config.yaml
d_model: 160
d_expert: 96
d_shared_expert: 0
init_std_router: 0.0117
lr_router: 0.00249
n_kv_head: 1
vocab_size: 14612
norm_place: "pre"
rope_base: 10000.0
doc_mask: true
Below are experts of layer 2 (counted from 0) of a mixture-of-experts language model. Rows are named router (the router's row for the expert), gate (a neuron's input weights, with its number), up (a neuron's input weights, with its number) and show model dimensions 0-159. Each number is 500 + 40 x the weight over its row's rms, rounded and kept within 0 to 999. Numbers have three digits each.
After each expert's rows: a language model's description of what the expert responds to; "comes after" lists some tokens at least twice as common just before its tokens as in all text. This comes from a sample of Wikipedia text that the model never trained on. Tokens count by the router's weight.

# expert 20
router:519501447461436494497446455560491446444525485503442460451471531466420539501548513485562498454583567511435569488579567538498504472490536550537450607407417519497475548457452492482503543470492524463464563533494586461466501455455502515468444509482456536565467491473484535520576424490548446560523520556510524527552501518499507472471502475509483487504488521536466517523498538501509483508477490553507478492534515498469452493509460507550506523476474519558451428615505481449497452435528494
gate0:466473499464529497549464515519479383480517499491479460524547488519435508517526505489483467500514598592510604538518507461496492492515575513494442505515539502493512425511585476469491496480508465549547450492480554504468510539484494520485534488573533550427413492421555492430535529418489507547469513477505512520497477537482550449489456494494448475457474562455436523537494506543537461468506537522497417477501483570546396480500490480576485551432473500446503441546487534498506438507521421
up0:494530410495406479451500453478502504581526503471471507464415505506459497498509540544459500501523465475537500482444500471513509491418485576532473451433508572522481495547447546436537485506462449430513506507475485487500561511511552485541525431453450463492500547495538478516548515537511522466514458537507539510508472531481440546503427520529521414494558497460523563447478449525507555502545471610603478517470496388514437496492503455384484474483524513546511515506491438523487520507446537
gate1:563500423400458485460482462486565505530522478469560476599510496531556497526523518551484520490507517445523564550491407480526500490470485442475583529483469546562484445512507540544494509473519525482518464475529480404529594538479497518495452561468493529473591482542488560471525453551517516544487483546562478534447454488441474503456455514430443500478531532526577461474536480525579449499511570509524548520473552495517566482586475460518540481496479514509532510541453531515468552527451492
up1:548511453427454533479491501489540520613493519494536454502443485522546396549516432555467536567567529482475504478527526528519414488533456524512544471444445499493537493498522493548501479469567531484496559498477519497498567481518478524500421522440495474555531511516501532526503513523452386461507455533550434562403469408424469522445534514544488521499500461442544518485499460511501491552540583517472534478481558526556465449532496506546520440501436544479517516487462515453460481468498468
gate2:546495464543413441493507493586465456513525495474458450538518510417521484453533446500475490439501585529448504481526555531470475486420512434453485530454456438516450484516524463522487504518521521439443527558517465529502517526434522458549448468523570556532529536545495532490483444537518469529529431487551527447446500534446442528450440521570505466429451544466503508483531517535500522592496532554477499471473492463495486440474451489552548520505573580532462501573551475510536538441486485
up2:492441458583490560445463484500521428489484520552490454515478476449528442536547558463520499419540537474447491426521512469479512522528520541526448493445566433523499531456516432540500473446549487459514473422530508495469466491562445533447426511482536471526453458574489496477491570461523565454521453541496450472508468464518458516486439506539527541513452539539537498503537519566589516444456567563504495485462457450498521493433483586491514512486594568515491491511466469544456479470460503
gate3:432498513467474456501480498505511506540622463501548503456472567512482468484476503496497507481500470498502559519547482528547492499521470538531511489477559505449487492508536483535502507383557465446528559518441582514427537520528497506532470464549478489448474494552517439516563543489443555444466560554505489463532461518543508528468472468446493496559498528531498487491468504503488482537497516523522406529575528503492483534411421472531607511494460416500434448478362454531488514533528481
up3:450610455500473522507536532529523527503418471447501495534504487492552533499526509543486529507545487451525492496562568485556471491485588498432512457492568563521529458435466523501537478473492527531471524486518452488523530510498514567481451460486481542543505532511448489543469508465535495533511468494561471445536581539518507451483503464444491493475506534502454535512500498550439454458520602512485546483569444494571498536519482485543569592491538477476368505529502473573572451533599515
Description: Name-initial capital letters. A lone capital letter or short capital piece beginning a foreign or unusual proper name in lists and titles, such as S, M, An.
comes after: " |", "-", " of", "|", ":", "="

# expert 16
router:513534488477380541534469555557497466473497454503447487455465515483489521429591467511478549459549568505439492512541465492502468477490563476543449575441511520552519548500505494489517553488515516411473529516463564451487522486522484510473432501458548540515503528510430499433532435522499486490560536516464492482537476521466544431598548525456489522543520487512502497504467529401489489539421459570469443540580509492567460452537433527578477561466468538533454504520526495498498472484529474
gate0:520624516488484478491558500564575533440441525497456495453451486494466509487498519524486420514536477469555550452540484513497458527557501557457467475445453531569500562481494504458525510444486466527435524486517479548503524574582510474447469479533416546419522476527538518465418432520519476427538464503513508487525476510490451445520573501487502531474438567514559519477550453488418461484429558506520517536498506482484492477541490546453489481493515557476447483427493508506537522494408449
up0:488576523442485547477514524486518522473464488442503533459395461503485581506492490554562407543501465558525494478561502495454509446518480422474497469526518517499523516526542546464481495466568492489461498478451545469520499513476537549457495463543499483471591547635519465577479570529542533440522586481481469505501538510530441442556584469534505469489557502480566532491419424549483479554526512437469511465554495504455433471528486495474508524542485535556533515481468531480515489463505506
gate1:566492530465521531557414585531495482468462428569480453426524493498424445514481466502518470489528484522504450566589489503528547485484501465477480536546570447537530508466576465454536413542524534456426514513497556524511431549583519537454484482478505528457505490512562528513442453463539566539427480485526481503480397498504560448524542529504519428577468475449559501483481545495473473531496481535440461466567535497490485491491485476497533477460514514464424451497474489519529462465525521
up1:522527492512432541460560474480487527491496542518513506442512424459451452544445504529482504448513530488467475441477506506492490535482467486528509429496483521389433483594429478447519470586526497535515509495510560492518469445534487497488459557561440545520559567582465516531519476517525555610527566459580471484486475488573430494579520488471466502539512480534512513489491443530489581465521509500536562484475481493546535519508477413495526498490466486519574541458453514546476519476583480
gate2:573449525520440536550452478495456458433503507462544479561509591546522467440531485500500500467398500552551466545498494500591456491494483475454516542569502511481471450497522532517500532566526483548519482551502524483521452449392527465497580519486532617488499523486525549484463499465478459568511517486453510497573473538527514516579573496560542532491454479518441472460453591504458526467458526528475524518533505542553492469508483472551560538536491421468490467521502463469519482547452471
up2:479506492476566440494529437476575494490479560531455521479573469478500448431521526529517499463523546448495489473463473464441479519457564428482523526463518538460480450489498584484548493566544519495474469543491475454479619505518572496480443461584530520450495499558443496438488495477514459412503436584529499570506526527404510524475475453523506531448480396528543542472528444562500452443475508535500463479481479453540527520546441478486526535494541491485489509518481504424502545503475538
gate3:561510513544475474555431442478507547470460558540515538467449514547409462505533530436469457472535567487538408496544493415558480486541552464514516543558626480512550508480492549541522514570475528426507568484492492450495458463609505506515485559461503442501514510555580505493507524499427441459469443469479432477536424528461471528562500462454530492480496452513516530488508543508514512511447460501469527471483484545536496509496536464492523518493504517509424546489546557491508483530491570
up3:550492482538524542541568503507418487499512479553462499469555477523477485501548499433504486473464471526473452472490518582485431555444512552512451534506448440487492495465506508458544515557531521478463534470468537475498462470487622457494521447510532457542527475467468474586522456544522474428480537511470488473505502499550501462513498495446559519568551521484452507497443503506500488549558496568457531512453445495504555548418542522481538476564601559456431478504648494466519496487483535
Description: National and institutional names. Capitalized words in names of countries, institutions and armed forces, such as United, American, States, National, Royal Navy, British.
comes after: " the", " of", " United", " in", " New", " a"

# expert 21
router:511511445412514509500446555451531570483499564472463461475466452515488521393566461506537527522530488457470519475565488467481483499502556522526431502477422519572512533476467499483517560464476544504423555516477496443504523474450494531459438526486476523464531479494498551462519484562520477517533539515460536412553363475460564503502536477516531460535489497539544516519505503482503482494467491508503576475551483468589435412495515479556499534523573500514549479521536492453525431433537431
gate0:492565528516503506535491539476468485383505476504528525488495534494438522444481515462499527496546555510475471560514500522451571511503444481481519587529426511552477509465521450399528520521439448489490470474540504506545527509440565567482475530452537482457497406571479479564557481510443536511544471460442501479553455512531497561551498497482495469510560406549471511524473531428524523526497458486459441445450485494550391490453525531524510466449517496489480521521564410446495504491448480
up0:496423465507467509515486560592507551555418459508512518443518481472461560482590552538533511431540479468509448479512482451431501503449498524514453427525618440391504523525464524525528464493538482506521512403469539464433538529558508520517494488565465552437481506508461445510494496454551467502508461542494476485375504504494555470439459483505498564502466572520504482544545441523490510471456496455562506544499457496471527493489526479524507522512505517495486532475512500576444494555544513
gate1:480460529450496484457505510528416495514463521487543521500412440590475558542548434547589581471451500480500576454532495454550464431409526539518465491526490501461472476487474461509473494514489471513445553521524533485467432471491482548530494448508556495546551462493507506493499540490446471487517472475533510445554473525453437482548620493583515475518553503489560553483501510449520445479495530440543509531552489477546507472587569507462535530523455502534524453553447497483475481462465438
up1:526527516516504455545472504487495457515456487506531475502567551533529483464507441479534424518492542518485529555520487520395505476515515502515495546562559503509428529511435550547544493538502413524491497448560510500513486459538533498436536485552576433518479526435474509573449525460435492615500560538523482551449549523406496531504493472477485477518447502553495532447569471551475520513510431574521479479533479548484523531465405484500535537527508498411497564522556468494550466550457527
gate2:490479491578531434473515446439490510446465528509412543482514560512535477486465481499506482545482498495499536477450495541517543571462424535548474462520577499475517460472494489390564502499564504551467507532597550486471462482524478559448432501504554525536454525435538493527482495524509540511521508483525530468505436510518474461429471551499532464565469485468464398404497452511537549579487514510466508535495540522479526524451501519574506501539594567487546443508506462534500501477573452
up2:498469515486531599527433496547538529559498459438539546488513526487520515540428491443473568457523467483470454540515480508530448441491537541404531599436464488536427467548472497576487526543464432483493525467456461578484515499488495516463526499452519539540496512504485559497500521505500534461555498489463509569435555557502427505523497488439468489586565559514550460486496548449472550522509522480497475513504489544488577478514449480501484496433486514611551563519529488559512524518436484
gate3:431530487503468514502456558457501508519454490495477448495485430468501521490521473529469568512539500534455507426571460544479483518470549472532532508487454481493432500488428468478436525535466518504476499496448494563478517485448519460559480454506489518491543534449582506483440543459468462467497506482496500513522533518417460573509472512500516566567539527496537483491399470512497456548578416513537495524574485440436517508494560510596449418598494452498488499568512454392471493543521503
up3:435457481528524469510510420498548479491569550470524486480480495472471492600524432501517438461483424544485441551522493522475563487516508534496500545493586505447553451553529601505505474497500424483513493543444520501452502490457546529488450495531488495476449461561504517547513500554508532551580519511488487504482495571547419509508520600552493486521515503459494504449522556416496502531463542509564513489496556508451442425464460504435562514497470492519497534494559487571574555551449536
Description: Coordinates and infobox symbols. Degree, minute and second marks in coordinates, ″N, bullets, and infobox labels like Born:, Height:, Country:, (age, in tables and lists.
comes after: "-", " |", " /", " 0", " —;", "|"

# expert 4
router:446487486527474481479426478511558469459499452515470498475547497561456486472528486470514511440503513482449488480577510458518431436486505525514510564392478572527431524477461496509558542507446556485489535462492567488453519439475498535497455531545495496469546491526469479470510484498519470547530530576515554530533489536471537437503503480484488440493518504498430563449483453501480540522434501507526542479546522489516426436505449533679492567487526500495498483493441455443562506434562446
gate0:491485473563475571506560491492514518487498467495527468549529492455565471518544500485496493419453558470533472527526432545485469492459439509525514546518480529468527470489439500481491434539476456500491548468531553489552445463559443526545477474493477508542565509437519486404459562569466526476529479461495540482511498534489517511461436574426461494543501499490476498542432545511503598555451512487468478420477491474515452447539444571434507479428432576466484574519459549482435469461557484
up0:478502543542532433502452535610489491522464462424548479520525400534533480489511523538435594473490489512480515584476474594543445479497487560539489531486492504420457555482489541448455458449472582517456477513428464454521528524451515458502477488511456492503483534551507458534509501562522519546462530473458554545536510509471515484489493435485501522512510540465498485534430492560465495563562430499480482527389476516486504507445465474503549557543486550502414510524459547443431506493496505
gate1:562542475552486466518491473481379393530497512453523486502502556479498496552495431526466549515412542562515424503509521475473525496494467560548483512454539418462526520487456511499539525524522533492523549499479519483496503476473429572501459475456533463598493552509565559510472499483420540552505541487530500479416540489448511608472548477515514590531507514503479519545454529452517503492592434532555455497532502523529472509459519478497545555518529457449514473500519435487493464492566503
up1:518452474458518502457544406533577474451564410515454587445565490520477480532500503454480429548547484550509469478610528526551505570498549469504503559503522461484472552501545507529487478545391455517544473531472546507483568490489497474496450517576492449437567485501470470506486530480534408546505510508515587490476541546472546476506503506499518539482447496435516499551529489586518440446501498485426496493490565493513454508514521494484521446510499554451515470469548477511516557448459476
gate2:441545468501522451478420477490518532516450494474477547472468509482494574538489477516488505550464531512527527489519544585484512527476562628524567495518518530417523459477500447498559402530509513516495523474495582516459530476510555475504472519543493485539473504519451542427517487466525461490563462506465542512471477493484534510551480553512567571515430470464408437425494510529447501544481510506493510512457476474521405506452544448545552527514630434496513529484466452506485566486516521
up2:524470522447574490524375457430512523463505506416487480480444509550491480477545408529453484485501496510528471544441495475529506513517519586480493514518488501449555476494556545501479473464481482486458505456446457503439525558501573427506523522481556542538488491515557436518574533551472444482522562495461481563518515551561482488500533438421514494518482503494480505490475510613522577537515459498548418511518438535498559520463526503483466526517485513515501586490578442527513537483422513
gate3:510486499468529447525418488494505491467505542485512521474448485565476490489553556470465475515576485510503512593503384511503551530467517467496516523530498549627505524567496497553520450550450461430475522535397450539513522472509521423522484570514462512486465458479521469479530490460501476406424494506488479488446487515514494502534529533448407533510515523403547480494474513505533487561477607452487522512442473545470486518510517503543483537513514547459551404449534504492540491475543484
up3:546620481498515503528510544469461544548483486468479481531536467450516552517478453480541592508451541468464563471526557505506507462558512509431531485419551493464504489458492480529509469508550581546531530438527495476407555462513516484513549366480484417547453483508547512513559503542523541548536401561445503507484524493512524480517476513522587542510467494488561515463459474483495487462595466522545521489482452452516489555511517496459536413545474481461478521464488493519478533511552492
Description: Word-initial lowercase pieces. First piece of a lowercase word split into parts, right after the, a, and or of, such as b in bog, m in mudra, broad.
comes after: " the", " a", " and", " to", " an", "'s"

# expert 1
router:523492477522478519497417513542438514422571472506450460447488546472438561478503476467468470534512547509471536460566583436454471469481585521561565570468514572526511576452468476520505523534466491464508565507508488437478564443509463560407450533474511524517520450548460488449513462569477463473500527556488524473552444516475523488517521460443483494535535553565475502436483536501451581481464510560468458452538479495530490474554475520575473487558515461484520436570511519486494501468501479
gate0:535480548553543428487495474488465451459533466548538512572484467508509482506563524443467508374525476427530536456537540474469546494512548500553514404466491518525495513535499482511486459514594520502432536556599550475509457524468509458467535460428503464541527501510439439510520557471504536508465518396509445519513505462489493471489480405473467495574453537468469559467484549538471537480486515562509528539474566521444507444488494553556451512549530529576513503519478475525473509511430508
up0:430507521557502439441502543525495462580501543531485487520538502526468506477544467468505523467545521527501548481469491424488485505495476492520507498534501402498490627467411469546492547576420507501540477411539450468512510471486465471531493523525431481552497475459539439501431550430498484438493510507468457438491568457494530534504498505507494551447565486476499461482496520457559515567436522424568532473493464505502587481461559510570541541493499568526503442530532491439488506449477469
gate1:557553503482479502477457503462466444470524474512560499445463493526469445512538500478496429560521640509444524487529564483480498522486480420505518496460511521476577464490456402460499572524495482502470488513506516505474467448508486561467489519582544518469442504453440514418514489487474539532501472486464520451526444476464547461461489517436535437511443564482521515528492499500444495533419544472537467456440559548454430546498559494545483476448476493498428504604484494533550454556517515
up1:558462498485470466535500600471497467500503510463483553606475498547491551481540555481495505458521538580471554547488521518523450446455435484459424466513496524405556464502524519501463520510553498505538478577565553538555523495454513560483518475501570474512475503485532461529534514491470464508531525462492493487486518488497505480421511566534479566516509493552510524497430529429454487461547527447496452473521569592511523474539469460595506434472501559467467456573467502466598540501536530
gate2:545505534549498503491569484525454549501556545507471481540538499495537510398501495569499500505476465516468457471491497482520468492507449489576547465454525421478556510453462456506511475486406481555471494548429496470427481442450425532395519477534471507473539519495454481470565484581497449490449468607514444507509496476487529490505433440515555506477475502457541463527470477462466512451434533541504496494535532489486589503537490424543526482415500410458470498493490474504591472520496526
up2:556555562489495512527476475560437449452549462502467533532534513529568503473474485500482573499436462521567479490485555509478479491480578586522496556473538517492481499467515538488451501416507538492508521522531401448515533587502496502542506512547471565456422476483546488480554467483551451542528546510474443522487565535476496465496448530553570506497466382483492466508520471514474482403447537474496566519476563418467439504492501495537476470458561466447504506526495532463503577484506447
gate3:537419511469534444478483499495426538481607519517509591510505482444544499462477460528519553489541498477431429603511472536510543464475599515431564553527483496566505503530486527517489504494453458487485505489467477567540487500446487558557507496527562540404469543470498461510504509455507476517540464530529493485483552535512481474480443507507483429534495450500490512553473549539424424554426480540505465504457487584450516523521556471534466477441547507463520428513475522518543546539557521
up3:494443487493516554527461491483461483570545514491532539486430510470471455456492557546559542471436493494460514525466505496540477476608481545496552515534571468524504516518511607505450536532470487479551517503462461565535515498467434514482521561507521451516466480528518494452541434499491456609444475459557449538521441508484474452493531548508476492528512516511457491554457512592554485448413552570524480482520504514499470443582505486514518560393465453489470485517476512607491489472481525
Description: Empty table cells, word middles. Blank table cells before a line break in results or vote tables, plus two-letter middles of names and words, such as ar, ad, in.
comes after: " |", "|", " G", " N", " H", " d"

# expert 30
router:544479404531486483559463516476520516455484508473446416461446502495498507453576512529482473436579513483388496489583520471444498481482540509509457512413494499518510529482495516453542544459496540440464507413479524419426560502445482539402479477462518541534484439444518499496551414513543427521504535500506562493523484545462536443505575496497504458545485500563560512502515479473446481537505488533472546487516502489515492515560510510556503527510534488588478474512484500464469441407529511
gate0:534483508486492535494474485476410473498464517527502509525506410536501523421505474530484471434492516506433521510495500513337423483438530549483511491489489500500494554511463469451446498466503487485528541512515519506550507539525413583525525525513437645529620456489519436520521476452456508494551494434459496525476495490471409487454513443514521493551513499597529491535474517527472497471464528549483488478534521494498504507540525518472421563504439492543514484529519428528492481528525457
up0:493493431548445500511545574465566498566534492479504478512481585483542500566490547488533608547534500463537550525507477507529525481510511482440506448435481543530490466449497511471545546520475537493500486562491497458431494448504458492504484485536485416501477521465510618584468562472489556449478519449547476492433504435434504557465482518478481479525457477450507502473527536500532465455480529459546572534411504506568511534486451514586505442489516533540552455469471537439458518521438550
gate1:507446514404482541480475492475473532460532497442521432408506485516451445476472513488561541450560497490539442580553543479426466467487483509508517524513503575504508487597501586498466535567475498506465567443514502486465504525491393556421478517563552521525600464499515475511478493517580477468510455467488506511473504582512501472490530391529499502464550495509481521545431461505549504496552444500526517524473475438469482570482444469485510487511468483483473551494443469547461525474525544
up1:548497523528512512498504404500447528496553513535469570517486541475501467519495530565560476496458465533423484539520488577489426533505541460423515499421536445457498483494485488586509518477535538492485479511516442481576501485547517604527521498504591495528470554511525543470482493463454491526524520479453558578601454479391464454527447477512504485445463406486477552492534470472465489507516503533432563521529488457435468496485481464557453432527528514488494508529515460475458462426486486
gate2:539485507463464443545510452499500451493510546519481536496417544515494502523591505443506513513478507477494514576522463489504551523461478470492538481480461483549529563547481456492509461472464513468533509567496540509432510503479539388465485447471529449499570544579506539449515446509455447527519453490489483564495470435491462440476480474535550431462579499455558493542506474475459498531451489398413548576514542470475504481546509472514488494541498479573486405514440493494414538571457497
up2:397536423551530559520559524468486476565547527516509481428465532516513506485516533477596477458448522433544503487436451461506536467522508567455501492549469587579491482499552510486570554492503481476445428566543480481505569503570432532510525482513389468506571521527562515431465537508451578491501483588526460447541495527483510465493562525501433473452517490562502500437531453500512470528450542440493496472515480471453536490494507513527498482499520503488478542484530512444535457503491495
gate3:432505473525495517552416506561508488503505604531518491536434536463533477467541521441495536474414453537495455529575525556481514493571494421520446548487499572583503469541433508514561529527531533500535441484474521532448508490497492537505508525470482473403477489470482478537488505472513550468553526426502483469532496512463524480486514543501484533430519511441558524530468525496514494576523448385472504518478558634519523465529550511525522475455517469532470513447491591531522515491544501
up3:494486460473507476454497497511496513559558436576475471495531430556480493503427591424515494471483454441481452487451486447433492452457460511532541505591515495466529431549500535550502599527485445571493529514476494437541464472480521557518482492433504477442502524515509522484458538512523456436453447559528458524482489417462505529490481485478444523600486521538477482491465444523505543506439450524503519490450447436482539546453496476554544483547519452466523570541494535464502543579517459
Description: Capitalized initial words. Capitalized word starts after pipes, dashes or line breaks in lists and tables, such as He, John, Team, Building, Preceded.
comes after: " |", "-", "|", ".", ":", ";"

# expert 26
router:453475486515469506548451532503532516526564495554484480441468535532492546465560460520516509535548526464427475481511529531531539465452503528508514561462509481591480463395484499431492559507529553459502511512471499451481515412489480525420412485480530529506459509463450484484511449524520464562598540561460503429542505580422542477529528498481488552563485582522543537523506464495487591540452494498442548495544469489457511465561481479560456551465516551558472475533527467513447502468523460
gate0:460461474509512495576528518520496494505466484463489446434476501456520459500455471393421447536513507478491525444555490490556552500516489468537490524465462490442433459496426551533530485561528427488566506502512483488495475422460437472479507569487522538420489567521511549424473572496513502516486529449495480542566465552419511539584458438547547564443448511461451557562461462531495503497471572522486526516471461469532511485492448476513497492408474550526456490474511548451479516488552494
up0:511558481419494442503520485467488520529532481490505483498527550468504507530487516507518505492424467547514492555518547514519488450519475617498563442453473487447519537541491425513473494450487460481530419434545556562570561539582459533494545551521570479547549453498473498526434466518490478510484478490456525578528498444481513435525530494529396493512507596481424500544518503462532511540454479432482454470520552456492489515535486520471494477549593520546493523542466567568441517453496481
gate1:492437544553592524513481473537509539495546482593498448410523558524501499575476452470483579481508485454541454492511423528493553477532491464555499528471487466519439520502481589496521523538531550500494533594555591524509466482521510536527527510509501516543361464506506486498490494446532473512481515522457499576523518485493436530495547455444434504504573512530526536504456462468438489531476440500482523516511491469478453478482514474471475569531450508554534431591473498519471442546538453
up1:588509513493553467548471529561555520422472516504502492502435493547538501467506485522540522559440491505585582578499501563518493505498466449505443524483493575511547523549437459433472514502471502517517553462479452476430513517431452467492539501500518491541565484471519487520552546523496570543506509525469481550441460508469460450485482553486522506509472517545545525557551546457532447545527508556461520439505520537468529463500443473560503460503529453389494575619480547536512477457536473
gate2:512501433476519501508497426451517408473529536532515519442495558455445527486492345413492493465432520449567468477571474523487535490456500454535536503478551493463533411537488439434477493516512522505553507488505565516498532499510525531477478487476477502487457473483472494527561456494510542543570523510469506494542455487500564520506520480457483487516446510557469504567458574431523568468487449507501515494467454577463592473501594445465421541498456495479517586523477494504502506502528500
up2:500452535483569519473565453500493493513560513558532435501515468481501487466533486566545451478539518538522474499551495403486452495506524513518557437517473514474437429579569557485470499460535463416479468524549533478479562506458563419559544491502442492524504470447486588422426487510488424541453537456476470468519501526468430495514445473389491421525499502514529472535494515521497504473494482517427521495564499415513553489447473492456466512488558431524468485502464520516513540485479536
gate3:542509480474527470506447582515509542541489462502482490524461503537587543471514546520519501487509426539478496480461564411523454451471502439528445484482563494558544477435588513491506544478508585522533505479543543526430499503513513426558529573477486433557455524431457496489579521541513508475537512529466522483468508493486485533465507514520504522449510562542521488492528515587505515500473497493534485512557501516529439471535505413444470488462521578559493420556603519476505466598455463
up3:504402531515537500473449515538516472450523452521472486516500499495525513523543515508512513413486548439532536550458397560523475512529533496482461459535504535527496530443548578502513528611503569522458603485507413537537536520500550480534535438528486479500450537534450470455498503447458512458511468501477427460569514549478511467509473506464524486472448510541482495496540510505440527541592501526536453484435404561538457477456531509529478518489396516547493532496526512517562529576499484
Description: Common head nouns. Common nouns heading a noun phrase after the or his, followed by of or in, such as group, name, team, season, University.
comes after: " the", " a", " The", " his", "'s", "The"

# expert 13
router:545439488460405493508400582541444540525560514471474470411499491478468494459503510518534502425541578532442494511519517533439429437481509534538496577448458553519478479453494511476503526484476554511521533500507528433500503463440484479427448568540529435486550495512483520525502460473550453519572547457490538573501531562488527507513509466497529524524454462505473601431533533452497537486476511541520510508535419467573457446533457544551510518522514489543545489466492558468536486509494443
gate0:519496500450500458513532483469463502521495442569441452485471607404514536446492513496437461514485470560426525556471478556558539537580445500537527432496488556509542499530525477513545471468569461477468478500581470463548511471546448473544438509406512466510480514479517525489521506467509468491506528516466428545502431530540505463463528464528542541516425528522487543570541556524495439456532509503528508452530529421484500482467487618494493491502588476426473490446513504494520465525538457
up0:499577509469516438518538477521503479502521495463497567511463554414535443480458457492434425505474517472453461493466498553503508507572477503535528505496500571576515500457446447485535563540527503485520493551544517430523528547469530489529496512416491575541519431482452528556554467467566467427487467531448537505491499449526436551440466485503543470470488491544599462480499453612583539489508556494538504443483463449476482458500455467478496517578511468497475507542505557493485541480448444
gate1:497487422474561509523453555518508465509510567484429480510465492459463540522486525522478462554519510514522516522517530482514500415530513469461498523535512429493507505517494493477468423491458523473479438567423485464496466473464507591517494499505610450489576527492517448524553400483439509482530553487554403451505404501540506527527471497479515527497522536554486483551541467479505444523564494557542498552461482453472513443473500426491450459529532533572450524566479494472608463440500506
up1:425504512514519483503495486481489524542491497497495501456579457538594538450474453532464558494480559522480573485542488445601505491486578400508548499483513486508450474552499557449470506527496524467591368497490497504412480530504452528522511553518495499475474493464489468474487473504490449516462467517496566500459496555525488445442536516540521494473488559528450543500594539440425446463599496511472434514460430521513499446525495477522488438458508472474555519494473524470562481552501507
gate2:510449506466475570460526445559424450480474603519525468450456526502474520475499543495516573563529494547475457486481471528540455508479390493387512474487547464482493458490490540482405491491508466450486521532475477475487592477579466476446407492464492537617493539493459453456497506484494526500513497476509476506464414458550543478471565465473576520508528504470514529531558537472543568522525456537502513475471521508488496511496497440568524521487495489455544440537438489470534459500463455
up2:477510477466516434513480511529407430481501437479542533499477501503509496574504442530490466549477458503532395536554500490484462546492476521419532491501458464538495475465509402518457516483507512506496536554543486468512516505434487463437513500492546479449540546453592453531439490512461400490458517445525525540468522548441495562504519509437421547577480544549438540482457463485518435460504466577532439486476522495472439520523529471522500495530536434540523510471417417473530504547490491
gate3:503487506495507392509408525521473509513552508464560434563514455521513591500519490449485485449508459513501511511426488497468515524466513519485461424504541550537488466526474486470486497489468532555523568512484489453551375530507536538473455548449554525500481534517544507498504460419479522485523462531454442481565543531557452506564478546497482467500482548514481496497540509515452517501567421612547500461463481587471577560485411517483554504519545494513508508560455442470511507507467554
up3:502541504497544558425440514516478485509516548515550451490587573459514518476518474425521475485439476555487470499423562555475524507529546518463465505513528462546443463529509481473438544521463514498503530491504486499524435508529449470539491505475443500479460544476470484428466568485591482528508514591415489534500449518470518516477437507455525499526478467458526571559561469502478533577566532512504564472433571492491544523481417540437475460449471446435528498436475480535482521480449565
Description: List dashes and participles. Line-initial dashes in infobox and bullet lists, heading equals signs and table pipes, plus naming participles like known, made, named, called.
comes after: "\n", "\n ", " was", " were", " co", " be"

# expert 22
router:460499454505466521538435487457534451483565478589500469522375529488517478500549510458490564456557483504492514450596490505495505474490498495545535562475457486530468566401494456454521587538494530453455510534493544446534524499453428554482500518496500562453474531455498422474505438576509434504536551480518579436559491481449493497542506471465454523513491543492475564454513480489500549503472477519560440516530473498497509453558435494516550540550549447558539508542514526441505472502541521
gate0:467526456577439523516555509542435427517498467486473488474477531493533555490512562472484504465433477500491467471503514434492479471501585498512483521463515488454496599433492472441556550486597529530523516501527561477583557480536540531456475463513490496513529522519456525487469496580540542491505509504479498537506563592450431545522469564561494562476550493514528440531471421531525550467494469470562502547488474411539527448443453454494501537415559500424510506516481492496516516508435538
up0:454436547549435540458480549385528533553433522524514387494456499503512553497564519479484516547446523469460514452519514501492489511522486540503541506458481521527502508487505501452429518534492517452479517453501517508473502478526505462575435429473510521482484493475521489529561475494453568609574493548464582416482506458510482548476442490504457433490464488451502462481587469548586539509523461490490391517491518434495553539479510495543545485491539460567502520495460532490439506455508516
gate1:527503549466439585467502431524554460500494483496513496463504550498518520518435501599576545481475519410534419529557517469497457509478489463433503481470474557565490525423476542451515515518459531503545484488519436501410520573515550518493501459519468487480443480471495434493524468461462520472537420528462582495500524504474497499474441398455468437468466516419530571447538515464508486471487496415504541495497487444466501499472509481552428461527541475466497540525477509590508515538544471
up1:490607478465476472549517545517462511517497492497449415501549589490490498523560498473432611527527602575495525532496424498429577521503522488420455480528525540482503512486487454458512480478525502472496516487551522524474501581493498406475562525444504517491444479498466499532496452472527502556445507546493431511498468495600510445592524496489443482486482548520491488547515523518448435498493550470491434548453489524531481489516540535535563515494545504500585463485514538549482478574497519
gate2:473467439522545504513474544512506477481546495480531495491435500523477513396478544465513507494553526584529488509475497477460480567524517520420516446457450467497474526537493493472540484555525495495481444481498527460494505468490552427463443547591537505478471525585480440411512532556525442513513483556523525573461417519472568498488510475579499529419558542470473510445469515453473471511430487525568531528381555479492592495488500460535514524445517570517487496529475498549490464514478562
up2:464463542519521399445450493500517560488560419501509530433456497503436467492462512471482515477548565446412554524552475471538525514545462482475591544409505459525504452598510467466571482539451474557513518466467524485505564518443496510505473488503577515528483512494517458490463527488468505481490429524511436581537453528479486527534477460521511489444462506516432535529474461484548512499440586529493452486452456511491451447556497500462463562523451546522557537461512552576477500513486533
gate3:480513480536483500560533460566530527493543442505602480401498527555542508434502463462423608434505507518496552436499464501496412524472544549551466536477504493498466492498490448493514487434500548557526497492510408475446556533499494536475503493557579503503423470557444555535493522495506588480492488556496497400481501426460529525549548496534490449508469530503471496490449465520446496505496523569567467544492468497512528442503481521496518542507430541500459444526567494508519533459461518
up3:473372491492485488504574500486459502534519561461434458517488456467431480549513524496500553544511429511519470534560457461504517517501537445583549420518524514504483516499437511610496520442565512462434484480521536468503512521439459535455452466514458442510496494504545496531532503524476538512433473507494511472480522520492527462435547470392500477491565526538487536494495420515501603515489528537482517458508551536515438470510465549520437459409489461525446494594518540510514500443498521
Description: Line breaks and headings. Line-break characters ending table rows, list items and headings, plus heading markers like == and ===, closing parentheses and quotes.
comes after: "\n", " |", ".", " =", " ==", "==="